Weights of a small mixture-of-experts language model, trained from scratch on English Wikipedia.
Size: 13 layers, width 192, vocabulary 8192, 35.2M parameters.
Below are experts of layer 5 (counted from 0) of a mixture-of-experts language model. Rows are named router (the router's row for the expert), gate (a neuron's input weights, with its number), up (a neuron's input weights, with its number), down (a neuron's output weights, with its number) and show model dimensions 0-191. Each number is 500 + 25 x the weight over its row's rms, rounded and kept within 0 to 999. Numbers have three digits each.
Before each expert's rows: "gets" lists some tokens that make up at least twice as much of what it gets as of all text; "comes before" lists some tokens at least twice as common just after its tokens as in all text. This comes from a sample of Wikipedia text that the model never trained on. Tokens count by the router's weight.

# expert 21
gets: "s", "5", "3", "6", "4", " I"
comes before: ",", ".", " to", " |", " and", " were"
router:460510514517473526470501528521474486510471481560484503501498524569497533507497521504535513483509547459514502455501496504530502565452515547498511510553525500494444490527506478516513495519450490471499484460496513505484521511501470471482505508475479555498538557508481529513521464468490498538498489540487493509489544483512486462523508543472479535495485451504529522515521511504504471468526497497449470501543512500494545492498494468507506503449477501515477511536477491478510488462535463507479474495510488518479475468486485508464504478473487506490512463497479510487496513442503521492
gate9:519459517528468476451565493545525464473490509489464490497479476509524492456487491484520516507514491497541533465500514495472522538499510524458484464507457498528504514494485484475463475523489544510479464513498506521465494488485498531504528554524474479500518511464482451505496471469483496484528513501520527500552472471484482564498464468502515549519506522521539528487478471520505482482493490431494498501545530508489492511523489461457473505484503496503469496475506496516492478459498483490533510538480495471506451517528499462435498522492516494539507504520527475501504543488521490480
up9:503512536505491539493472478500522485525501514499501529526515492467483461508498492495541461511465480483509471470502479518491522478482530484474503475448523491467487546526485499538423497491546483488500451468440493497510532488444473484482505531481517547504516516459567504508493508484542513490519532471459490510511462527525490492465499506503542509501440478530472493505518518488514504493515510551460519492513434496526484502493531510512532496474499499518529466529508545499483464522507525500501490495507468543504506491480480466513480485511530554482527491487476546469493484483504512489
down9:492498480487451505547479523521532516480448477476449494485496525465501526469491521472566445491496532514495510496492473498495501555486457531468514478518515507535473536505520480525530532506499486478537500465501543501500439490521492504499529535528517503492502526503445487498513468534488510511560471485499523503486483479517495517512495512489496498535452496458499473482466509481514516467480496517496483503541499474520508494491472486520495525453499473523505523507458481547436485490505496510458470502502522526557475509489525527502554473485542517510507494491497480496517503533513531451

# expert 58
gets: " |", ":", " the", "|", " Succeed", "=="
comes before: ":", "ed", "=", "2", " Team", " Animali"
router:480548546498474517522522482502525496505471501512508500462467459523525518547517484475521533451497536469516500516543492486531495531482515518532548504498453503508470501540520481513533502540493533484519477500486519459508520518487504453498438475524459547525482505442458532481532491465499533548484505490491456516494567496490491483524488516502473492524490445484531519499519528510511499483491444493499489492490500524447500512518495464493488540465527499517499485506526499479530508446509549505519493498481507497489483507498550458501523483503498527514519478516493501494518466506479477466
gate13:489510499477504489527499494453456524484503491516511552487506489454495487489449508498475515520467461540514462478465501492503491512474518533510491501483524515458507495574506544537504495500464471529544494481498499519531502486498554490468506491541478512502449514484509512470483483508488517519533496508485471510476495484524489501481487487519478515490483509484533533490501526529544520510551529498472466508503516518481473521533514495466513477496497492510525448499539531504456495487503501511467516497443496543449470477504527526482510495460503511543490505542513523517502458537414537484
up13:499499467505517565447530500473514533496508499476496507531536498535519490521458477503497505504503443490488499512529536461547517507504496495504524464455509480522492548508498499489576514493490430493569441532549520503490491467488490491476461501501484527515499526502503485478525501487466469442494496441528495502484480490511520490504496479497524521530494502530467476526492470519474532499479504532466513488498524480473519522502513490509519519484497514478480497523467502471532435498529457490521523542473515500525479486501478466515490509526490485457500521472483526522493452495501476498
down13:478472482516525503484468478459455537496498479507448506522501526466478489509490531505522490497529536522476543467491483511497508449486529505488502500517511502448447507492507498492522480496494487511510526538491555528530494491499459519509503479522525494505527472481506590496476493449501524518459541499514538545517453526488506520520518499505455490524487505540487526514514484504492511530454510477493472501472503552452553453525436478497475522486537517477516499486537505507508494509457498531487499500519514501496477506491489484549519465493468546532502532524510494499483470517515500500

# expert 57
gets: " he", ".", " |", " He", " she", " they"
comes before: "\n", " was", " The", " \"", " had", " is"
router:450525517496498532479516503517464512513471486529509507490508497524510510502465502486520513501515527475492502493498511522517452506495508532488518534537493541489485478507522475510508475529499531490501480470512514456480531494488498461498455504493462564531532533509460564492515479475444546526510538496444504487515541478506491443493480536487500562506483501521511503508497483523526514512508500469473505471527492533462549508499504473507438503455455541504503505485492561501499463474477478483498468491523530509492488495480463494480488480437492506507465478503467491443519495508478503488
gate3:443547474473498515485493527472499544482475488475536548466496445496481537495465527503528510515486532522443496470530538494518486535459509481521510548486507526487477456499474528489490493510542518497544464497469491525496523500539528523532507474518438489505487476466503514529469516498490482485516466504522483496514504483457547476518508498504489474536497497492456520505474485474501518531509524504527514486468502497513514501536516492492470490499560519502533476500520487559523511451536516470505481449506484499507526502489486512458482486494542499516524504493537454497443481510505497492
up3:499486493485454458507536484494475527495480477464503514484501457516503538486456478491519503516481480505490506481517519515494510493459502499513496514502512508527482538488437470515515497488481476495549430524461513492463491456512501507543489489526505452507514512498536460491432524493485493499493481521526461528485458474529543513447563517519503483495480477491495503467526498460492520486512515490500514501492554489457497492500447472515493524491557494502510458510486510517499476490501462510507468461514495527497551466524468482467509461484484494521481486527494499503472507551538532461
down3:505430477489515489494515481507455473470511496502503515539491466440509482516515440543462497503484479499488487525466492500500515487525488521509449499472513512505505508480494530419511545523522532480456456535470523538488497426440487528498497478492480473469514483488535484476520502530536494513493524483498474489517513495519533502525494529506499480506508452456506524473471525523504549520509502519501552488494470470510517469516477482495506516539474521444502504436503505505496495519499503528459536500502501487491487478478487493519510492460524531469511501512536513511516504499468486478

# expert 32
gets: "s", "4", "5", "2", "8", "3"
comes before: "s", ".", "0", "5", "–", "7"
router:467531511477465492474522521524519509474490453528492462511518500516532528517498545468490522476531540454493528515458503486516495518473517519500534518511490506517424476534505478497509495497457536472520503464498498507532538513492480461485446564462492525506525497510448520483518473480483491507519525495495507500521513479519467456514480534470477544542479465492529498534523518523470470467517508462508457473514465491507493503481477487505492533471511490521494499539483534487547502480547530489442503518501493486544467501482491504493548440495492485482507481512470511478504487492500494510
gate2:482510515502559519493490491525522529484493508529481485509500517465555509462494500503481508488536449507486508496502461510513487487496489459455510492498464512502469556503478480494511463483502480519528504513535515495495492544461474485482477511504513499498526535484507497556508479543487533484527507529528474510468518500530460478500495487478441492526494496530490462481482516528513496462469456509449497464485448489506516485529458518495500478515521462519449483509486531558490503471479500515508502447445459540472503467533504521522556469507512524513480535499526503487477456475513490522
up2:495540494507503461522460535500514464512489523496529494516519487516474502506493464500525456512461478469490469496475544482502529523514506538495485512524523493496518474501533510555488517542528518498479490488552483521505500494582513540509483494520544495491492492532486489488472511471507476510479487452499507499506480485508532557534519504533505516467473471464542522497494490448491505526477478482531463496522491494505481507503516560486502459500474557497521512467481494459453526504508487504490482549565519480456505487528526451467448509477494490487497529529474521500509519473483503505
down2:486476488460510554491510445500535467473450545490514519501467473503533505493493474521510506494473524494510534505484527546484488532533498522514480518505521520530499483504542510457497511536506513453471500461474469488494490530483533520528485538520527508507540470474511538477505458479506534438491524514475529525536515512488515490505481529481536509500515506477526527515497448533455571499518517529492474517519520496496447487517497505497494527511481503567533536499529545472516507534498510499509493481501533510514505494534519472483505497500472507489501527505503519534465473488431511497

# expert 36
gets: " by", " with", "a", "i", " Ra", " in"
comes before: " the", " a", ":", " his", " an", "th"
router:460528520514507560519494495518467513484478447496509514469498509527531509481485481451513551483501531503523496476495513523526479539468512527554499472561477522497482513506505464472527483501462477482529509477505508454504492509480517488511449499480481522544510512506475523460520495522523510515553508510526493528492520456503475482542499494506512509539480484519474522484527555493536509469551492501487480492524511459537530531494495479503458512516460507504513463496498480498512505473505507511512447476524532466503467480526534493495524483478485521483457475471434511452512519520509506456
gate1:459466495520483483499532471479501534464487520489525534480462518497469545510523510468467490490508506482515482491518475456495469482457505475553489490472504506531512504481490486489475487494491493526486489475535490497508482508487488497499522478535475464521528472506503479566484469473491533502551521522537540541501517476528515500525515478517572490494517421486469464486528510533526474513510503479520521505481484509521468486506521471517477524537477524475495510471526507516547485471491491503475494450528539474508454508449501485528471479516507466528468505486451530542479491488519524475
up1:481519477505516503500521488465476513531479523490512489510541506506515504528488520503502473526495501523463500468499488497466498530495501496499552459512504484460500529520546548472542440533528553478516523555454502494499515497517511483521500478480461520513470555470487464478477508479512494445466480481490504450500571507516507503484472499520419547497497531512490521506469476506484530503526511502515492549524506533520494522495474527484503503531492506511499519493473520520477488541478512515511523527482476555497520488530488476504482518523486491477512450506553515521485462528461482520
down1:436569516480490506453521521494520505490446482480495489507523521521490480506505527486540503492473515481518571521453478495517539550507499515485540488506483510500492496524513556498524468516507501498513527509543490497469479458487551521513490508469520493521532488513515497482481518533509521503461493487533475524503551530460480490470512488544504475498477521444514518528478538523525516496480491510453507516511495491454491468533508482496458522505497503484537542542499535475476453506487518515499530513456501520497517522499502504468508460524527542493464475520541478497482496495475533496

# expert 12
gets: "–", "°", ":", " and", "-", " comp"
comes before: " ", "1", "0", "2", "3", "4"
router:486550548498485539480501478524488538506472495541550500511488442529518491542518517513506526486505534446534539497494491490550477570506529527481515518502480504530471480493521487477514501516509531480512491500487502507499571508496511467509492530474490535527537477506467545470514489492457524524536539533478494495505508461541503483535472505503503526531469472492519536479488513500500513495509520478518508456480505474481519534521482477496472511486476527502515533510487532511523503468515506513490466457528483540539483490514479501465522458518496520458495488490476523428534488476502507488
gate6:459507475506508514464459501492501515516475512504475497511516466464500504534493506496485507493483524497518553494527499462473481516511506514524508516496509499470484497507478472517562505471500473452512509503516548519484519487468521514480525498496516510475495476519454510496549500512493543574524513478487457511518526473481480496478464505455477520496484469429517490498512474518502504512519509489498500509483519497501519542521494505504499479527525486494471512511449481446536526477494498480538509482478471593538499520538496522440530482526490489501447458493513499469570516492520484498
up6:562454519484474508534557493507526511493560462521517510456449526522511487500450512477490510501512501522461481498473487516527491507482507481471515470493498489491506542536516506460489521529464536535503482491516482470499456508501494481527488503528486513526503529481525467496477483480551479442516486502502495473530464509530532492507523481554520498492492487502461526478481531499504492476526495541514484475492497500515508431483508494509466503454477493509511494511524516520507485506511503507472490507510557415497501481477498482539447485459478478483548536512485512516467480481511524492
down6:529502492482518447473510569492463474529481517536526537454516488538476463507521521506493545513497535526468502535487504527528497506494483490533506444539501508522457485490507487529475506470450478515540537474499481495510485515516467446522553500503504500494537528500448478493540472556485491487524482503535514519527487496500504463482494529458456536498514493553490514520488473489526483528511475498493511496494505474478483514467506535469498508477434477482550534509538479452512503524508505473516489478496505536513509519496547477498501513529479489515488503462490488506500512481473518516

# expert 27
gets: " ", " from", " in", " to", " with", " on"
comes before: " the", "1", "2", "3", "6", "4"
router:503518502501497514482492509513537489503492475518519481454465506555495526475470511482514514473535533470521535478479502541512504520482502537553537507499489497528495474490487478483506478529463558482499490449499519457526508533521482488483456527488474562548540558459494539494544486497503510530496528460475496496517495489510525491506489475491468531540524470472513506512558490511540469511505463483512442504493533459477516535495510489498448505475456537517490495530485513512519472462544501535492472500494485494534487491486481471486517473461497508490499501464470496476499524476490509507
gate5:498482535516486483511532534486524521490477499500571496499480533491496505529480490484501484483498486522545529486470530494445561499503532508522459495503525459500519530478520491499511458449494508481476509475493531487491477439551500479502486514441534461500488480510496526433453527492517466516478518493511479519471498496526519512552464495497476522524495472496489488509505490501542472542499511493491551509501496574495466519519518458525485487524486491483497513475512543441511480482495479517504535494517530504534477521513537483528500516515514480507527510503481527523537526460506511472
up5:505515507477491458542502515429466538481492538465492474499486528498537459492509519491525476502499521516512499539474470528502497514538502456444504515475511490491495492503493520491452524526503481478527519452494516509482517514508508519501487496525493469496461469514467458519499505478476488512480494489511499496527450506452489528531520481529500486489571492460551513485528491482505507480487494518490482432524487499453523499457488520507501496475516477511507476495500500504510507493502483494501509537510468501494561552505487530469495532526546517541524459475446522494493476452507435517
down5:495494505508459544527532512550505499488516504463483493543494453477488488474537521505545486488527487453482468564481511493470486487473504540540516499522507536526515505481535489475486560525493490489471471482506499529470511558508482492516507453531485463510509539502485515511532482494496470472508515508467507517522496490497489503537483486532467470517466529502493560502461493492519510499533477492492548549496502466475516461554515526521499511504526501469472531495488505480517512507490485513536489487490517506478515482489474532484456558514520466535480534495534480514486437483507532511

# expert 38
gets: "7", ",", " in", " as", " found", " on"
comes before: " ", " the", " a", " in", "–", " ft"
router:468509478481494533488513490496484538536494475543514493494480501509504518525481525505512547499521538489524508491504472507535476523460498512510520490520495482531482508510486482485531458535483508495474485458505494492507523543531499463496473540498423530513509528492482532499507472494507510504558504491499508494538525467539490457546471501476499543509511500486554525495533497532566455501517469475459465495533484490516520499461493467483453527455467524541478473503489526473494487459508510500476455501543577492517484519526488491484501483512484476509533463508483507468511480470509501488
gate10:521546541527517508464491507501505502475463498536516535501479475562493499507481517476461499516505515517472529512486491470463455506493580497522515502472501511509517522494522476492488486492472511512468474483507487531502508463561500500485473493550500512508562514475524538508504553473474496501507516479512562500506464532520527521506447449481491504485499483463562461512544482512549482504505471490481500493541571491497502507490483491489531514477489482504476505513555551510511519501526506510499511518474468494510518448494471499483497523491510498542520481484505481521479514477514516526
up10:525510536432513511470479499499462491500490486507491510446524496512493519551478505472516495472522512483505539481510504479468524507493509499472441495467473537520507547486488480545497458569477491489528463502495483512515499520497464510428493504542465518518503481517474521513484543509471490540481490491500556498490488522523532532495477479467515494520480490470485467548522478521540504503528484490481480518559521510519429520470475549478506513501493508519509498526468535515519467483493488504441511505481500494523533494472491533503510507474463500548525528514498513496486494482501469499
down10:526488478518511512491502479459517437489520496505493498526485489501478562508500526548486520509516457481491477463464462485461499484484512488483545482508551502498503511505524483513463499478470505507462532477484518536490497511457462499506491500522483488512491553496491489526500502490518466475531507492513514486517482525468513489501520516491503457547550505443497519484487503490523515484541461488518524524523454499501501495517521541487492474510501491479537521418528512442486531503505475498536515451500513526532510419504469474479468512511549509471522466506498524504515507513453497521